Weights of a small mixture-of-experts language model, trained from scratch on English Wikipedia.
Experts: 64 experts in each of 10 layers, 4 picks a token, a softmax router.
Below are experts of layer 3 (counted from 0) of a mixture-of-experts language model. Rows are named router (the router's row for the expert) and show model dimensions 0-223. Each number is 128 + 32 x the weight over its row's rms, rounded and kept within 0 to 255. Numbers have three digits each.
After each expert's rows: "mostly gets" lists some tokens that are sent to it at least half of the time; "comes before" lists some tokens at least twice as common just after its tokens as in all text. This comes from a sample of Wikipedia text that the model never trained on. Tokens count by the router's weight.

# expert 49
router:102130110158132150107152127095134109138135090150116152153154138147149099134115124110121136120134085108153098134161134067113171165128136172088148152154153090154125118120148150115126165095149097210113133198134165086132115153124134153169060060115122153090168147145203116067137157118136198103160160134196221144190122102099171127077046175108115125111134129134186164181133055148170163127107137090144107155119174167129122193082130115116081110139169157152158158072088159136099092158098155111075119102170130111148161106147143092097120139131060104096136198148083154102145123101089078097108093153153099146148139149127111108065132110115152162163077061114152092095127122099098117182158
mostly gets: " School", " University", " States", " Association", " Cup", " Championships"
comes before: ",", " of", " in", " and", " (", "\n"

# expert 20
router:134085121153154172133131147150116080139130108169112104141131107173163128149101112187131139121152110136135106140164158060092117139122104141071119199190138065152150128110141125121175161105191084180089101154160086098113081133065158145153134114110107182084164150161129058094159104102128182097153161139153180092171105141109145169123072162109126146108103127148143155169114077100139154105095105144106100132148140144136113190102160145168130104123130142162123194125126148104082113178074187118119115067170124159125152070124121099117086126160120082078126210135071175171195123136093105106113097101153106161157156147150070108046152112123181164111140096099135096079140117131126174142206
mostly gets: " population", " role", " Votes", " contract", " final", " number"
comes before: " of", " in", " was", " to", ".\n\n", " for"

# expert 48
router:119074120131161138109151128111107069158132079174129145166135116158162100152111142155123163144136129119121087162152135099082134149114104169079141170169107063148131115110138103105135177119202084170124083164164127099111099144078179119157127087140098163097173166149168078100156125107089183090160109160202198104174112117097139141078074179129118131103101097145163165155121085130127134089082117128128117154144145129151138186142159144162076128110153172149149198104099173135126062167115188129106098080196111116142140115180108090103082104129106088064141156150088155126172115103081114101096102141170106157148157138164057094062150136125178172128090077089135102082158167117138143135173
mostly gets: " States", " School", " Council", " University", " Army", " Association"
comes before: "-", " of", "|", " (", " in", " and"

# expert 56
router:136098146134124112122115116111104101126155121168143104157131137175168098190096192115131166158156128118153106111133158105058125128135111139083117234156132108151142117119128073145160166097173074164133108114177077052089107129048166115111117081159092175093140139185123083083120095133065159073138157187170153136120123130104172164131087170090132140124092106179155138152103101109125145127119167100107136162121162143131163136124187178188122116130138170103114128130094163097110102141176182127122134004182108144107126103142147082092108101145146090080123150136115178122159087120129121067154110116126111151180171143144054080120158152106173179138145090105085121111123137130138172086122
mostly gets: " +", " −", " %", " —;", " ±%", " MPC"
comes before: " |", " |\n", " ", "0", "1", "2"

# expert 3
router:133103141126140161115136138114089090127138102204100145156145124166141113142119135147105094132163102126160118183164145079078110128170093155066131169150114090170129120092172089112144158085190081177133088136166104093105106171059156105164106065129116186065156144188156068125156106133119170083138123150174191122127104092099153125107070165112126122104111097168149144183128091094115118093077136128134112180156168135164125188085192153154098139112112152153124155103097120129123084170145170098138074083207104113156128104148124110084108118148143107047124164143088153137167120091088097125111104135171091134178180143151076100085114125083173169153141078098127105082147140099144177112169
mostly gets: "°W", ").", "°E", "\".", ".\"", "°N"
comes before: "-", "|", " The", "==", "=", " He"

# expert 55
router:101125078151179162118140199154122092103119119142162148166162116205132081151113109135121153106129139140123127120173154098108134145179112161073137154195119098158143160110175132124150197083119096178138158125160103148109121152101123119126130089121158139106184171174161101108163114091117148115151108156152146148161085093101149162096095161039084109106115067178126105155110096100134158108080129073121096134143167146152141162061131146116109166127143141168153143089136138129129097117181130132128104092180107149162155095152192092133153118146095086062074184103114129105169120088127098117109067182178065100117164145135137102101173151062136133185079088105161131032134159062095154139148
mostly gets: "s", "%", " mm", " books", " games", " areas"
comes before: ",", " of", " and", ".", " in", " were"

# expert 17
router:135115149164129160117153122103145112146154059149092122195204114115164098142136137194095118114124139136129087077168144085082151157188120112114067156159081109203134121063185108093146165130139093172121057100131149134108082169120152174150096091142100110068150135198142113071138173113092135088141127098102158067121140149056128142117106168101132108127119154192152172163113115101129086142094173115091116162162122146200103128102164129143110090108101119195142164135057211113111113160134151122090150092160133158181134116157113088115149134104118068087140149097143153127136107110104072100093106104174136157144200164164101119091185102106125154136152112108136100078160126118117130113142
mostly gets: " make", " create", " find", " prevent", " leave", " keep"
comes before: " the", " a", " to", " in", "ing", " be"

# expert 60
router:116123116136127137110101196114092072161114108195128132127159128158185121166096138171162132129142123144115085110183178068061130181122100113103138204194105091203112117100155088125180153103166078211114103172128111088117113149079135156131121109118126187101157150184178122128150118132110132089105154128169137154129084105100140133132075137071081113096133095198155110129129106095106159115098186070133090150145164123113105118130165154143105112135107153159091136089127171071155097135162170120115072055146139138144144127118117106082143123117146125117128124166077169076198100095091104082108122147181094139144230185172091103158142149108155137158153090114103141103112115153128150101142
mostly gets: " −", "000", "%", " ±%", " %", " +"
comes before: " |", " ", " |\n", ".", "0", "|"

# expert 39
router:081101124130140178099130148142095069152140117174117157121132135190138099163117135135113164157137140114129094107190173099084107127139087133068104190142115101178160155137195062124182156125157095164139103134157104104072127159046137122144119084153094165098172146183157106109155098112088131124135158155164177153120108131109155151071073170095117100077106097169147157172126092125112155117090171096152102142149179162150135137124164135142105125077133171167099145120075162117074099167151144082097103064183097125156157108153147102095106113132121069068104169149085152108162075085121145083145109142182079150171173138153091067074166165117157161135157103084148108117118127114121160116196
mostly gets: "',", " —;", " ×", ">"
comes before: " ", " |", "0", "1", "2", "|"

# expert 19
router:089115105142179167098138168123096093100169136171082139152130134148120100163130148163126093146182127135147119140139168093102100101126081118119103128148106113229135141124155074145158186137139108197157119165133159122106104164129140153139112109124140134118122123155148068107177167109083158137145115157150138087166094094073194115088107175075095127146123136189149201159122066079125079123089138152173052123163139154140122131101144130145082094102093149181133177108094201096087068136113171097122069119189099108244120110170101098096159098160159109114156159121101151159168154133098116083115117126129077134134154162141125086090158145115145135152104090082182068138130166106102153133127
mostly gets: "201", "200", "202", "199", "196", "198"
comes before: "201", "0", "4", "3", "5", "9"

# expert 8
router:114138100163139177087117174106105099152142092189125193152133097178139099148112136142115096119136094148131143135181144101106137117152089163096097152176114102160130133122120072126137143088179085199133107151133182102149102137085140114158113102117172155107143146146142063073122166129097194128142107153164154129127066064081143159099079187078096133117115071145119148168112084073125103066086208100158093135141146171107182145105186120160125137127171129152097149090103184069163081170103161109151108121193106096183145132119121083104148161151145130103121117116097144107165116112128137106073124137161062126168180138140111118100121147081163155162134096117158105050165162147103147156212
mostly gets: "–present", "283", "|", " FW", "°N", "″E"
comes before: " |", "–", ",", ")\n", ")", ":"

# expert 61
router:136080102193114159087190152137115083147174101114108148152102098136108081123103138138137129164142137104119111144159184087121137142124103136131088228143116115168094101140160110149150193122163091204197083186161161101141132112099157114092116082119122117058134124191183153097161125133071168121124109193161161119193131096100173114105110171125074111126066079164144134201141096132134066156123190070142091141115180156192154140137140155135124101120136140148093152069083156139141084157104140082120134088158085133129175140134124091120112131155111114029129149140118131098148111097109120082121096111096119139137170141143122098057152140086160158119109101128125102101129169098085162120156
mostly gets: " and", " until", "\",", " but", " with", " between"
comes before: " the", " a", " and", " which", " his", " but"

# expert 47
router:148116092128136158092152100103133088118148099191085172125133138151148094130111184149143118135146124145162125183150131101072121135135112144082146165185125079183139128115153109112117170099207107181157112121161152091127138152094203089132110104121106181111145129143189023075136113109071186116148158149164159129166090113096164135107072185105101135072109098138108167164096047096135157101103203105123110136154151160144172159127156136149065108110156185154125154083107167109135060171156163099120103090185078107136150114137118081100118137154136102107123152163079145105134109091101063103117111093134084149157165149162063114091144168101160177155112117091147104133108148132142136132181
mostly gets: "283", "182", "177", "181", "150", "21"
comes before: " |", ".", "–", ",", "th", "1"

# expert 23
router:123101099163128158126158184117093077174137089151071161128168105181131107139141130195154092111150098094135114090164168079120144150114124127110113173166077069202154108102136087151178120082132106195120112154153157098138090112069125130151121114098128195110154163165150134120134137115116170150175173153119137123144113140084119181143092136110124124134087102201172161157040096118138125115086142113107045116180174138127129160100131166133141090090165147157146189113135201096120076162066151131102133099146081150175147103122152124097122129137087104116101159154064129111164129097074098102103111077159093106161147160168067110088141095095166160128126115132167122070171133108111131147198
mostly gets: " time", " first", " year", " second", " century", " early"
comes before: " of", ",", " in", " to", ".\n\n", " was"

# expert 45
router:129115126144150152117127163100091094148129071184120137154131131170161101166136154169107091142162120166151094151140156080100141134182142156099153190182098084146120097126163107128131166106213096165147105175130114078088093155053145104150112091152113178092136138160167083088154140119096168102144135174146187135155111130119150121071079165104101130097060107171153173191090083109121120094063171099140108124149154158144132180109147144136104122099115134173118155083095167140104052173125197149102094109201093116132155106183118080094127139130110088078151156154103171131166101111081113104123092108136096164191168122155077098086145151107195164112130089133111100090101124117122155126171
mostly gets: "born", "″W", "″E", "lington", " Angeles", " Carolina"
comes before: " ", "–", "1", "°", "2", "201"

# expert 11
router:134155091132151120127132165123139126112134064176124130146142102143140116195109187121100099125110132106119137097142136078056106137136128168148166155138105105153165090112129079128120140093179095198134168141135163104106086171095118116156106110120112177111131148209155101118134134154156178057118168153143171083113100095099186134093095150116138126111109174154111111129088120090153116063121218116186101120179137149128134167081179154127095109094068149145116130084146106055142080133093173094137119104172094134216098131119107081110143109144119091112090132175121156129124124112052118065086115134196103160199132163198171110113161160110139150154124132103115125093129193115094187153145
mostly gets: " Coordinates", " Clade", " Binomial", " Date", "Scientific", " Website"
comes before: ":", "-", "\n", "′", "=", ")\n"

# expert 53
router:104118092162138154140165165140147092128168095143139145157175083198127055134142122122088146117155118150145112133140130070110147135162125125120092170183101091136118126110150141134145191088180114134154104108135136106092098152115139134120122117136127214122158133158135123097148098097118190118148098165157155094161066095130157159090106230092102106097098092159144160177111108078151159106117141105126114119131157154149140167086133123143091107090135118183136128119100154093101074156156171163059099091193093159140129066150158103103142154188099059075126186146122163156174081110118058137106125124174059129138158146148118126086162138081158159134093079104123110038178184082139136145166
mostly gets: "ations", " people", "ions", "ants", " members", "ities"
comes before: ",", " of", " and", ".", " in", ".\n\n"

# expert 32
router:112101109137147164104143137111114075137106080186102139146129097182165087160105118147118136148158131125144101138171159093080123159130106162078111181178119092164137104100166083113145156089172080173131084130167122100110129138074150092172121067146112177090179166170170073074159105116094176101163144153159180129141126117095152161082073178097107121099086112163157175193105065105129156106074148123129116152163153159178138175106167167133101125099132172144129162096074151097104080193134168122115113085188123123146139099152116082092093125123130100073126166138103165125158082082087120107131099143160092152162173152160080076082151138111173190139123086098158081096162129100112148127167
mostly gets: "',", " ?", " Chris", " la", " ×", " Richard"
comes before: " ", "|", "-", "0", "1", "2"

# expert 28
router:120143066182128197098161136115139102130133116133097162168173178130146049159083136135140139111143125095099132161161146115130151135155137168133090149165083111164096085105144123125108155097112077187147121133153163100142084129131145153138112079095080155107167179189129144179215167120077153102180095186165153079163123097105120142112110143118114052141077111150130134187128109088144151126109175113132098132134152139191153139122115135174086092080133119173145153142126157127120101164103126114124089125155092103149157127108102108091090102193081139086149144106115151108167124051115063110123101098170135132207156145154106128073180127071149152158127038075086124114155109135099153126196
mostly gets: ".\n\n", "==", " that", "==\n", " which", " ==\n"
comes before: "==", " The", " He", "The", " In", "==="

# expert 4
router:115139103180149161087143115158120098152120148173092116127145106146141053180143114194130131161145149153140113106173122097086128145125107197103148185152107076144138140079158093099130155126146081164152075139128125077160112123105164113146106102157089153099116164174124093097158108141038196079181097150137162128097120083087165146129118166060086097105128129156110179181134115098146126098091152106147109190143161163158170170138128176124091106090130180134095142116084148096116092155140197122106109119202103107161122111112139063088081158131136113099176162158123158149169106087122117138121100105147109167145173151156057080090166127053159171169117093092164111117125147060132137111166
mostly gets: " such", " known", " including", " these", " This", " along"
comes before: " the", " as", " a", " to", " was", " is"

# expert 0
router:154087075160155132098140132113129083130117090161153149161148132170158090174147132145127064126156070136104115117154161117084117153117101126104147158163113108161107097115174096103119150136163085210143060129145158118098116155114165070132135111122126194045144149170178119071144133153076223119137119152197173096185102130107189124088094189079109155119093088151124138200128086094131118124100137121148111133156175159161119162117206165166106116113124130120131142090101174090116099143133154127131126104175091116155190099125119108102113121141094124043119145145091164108160048076100109102117110153152097151151135181142060084105181151144160149138097089108129110085144164091123121126132
mostly gets: " In", " including", "In", " throughout", " across", " in"
comes before: " the", " a", " his", " their", " which", " this"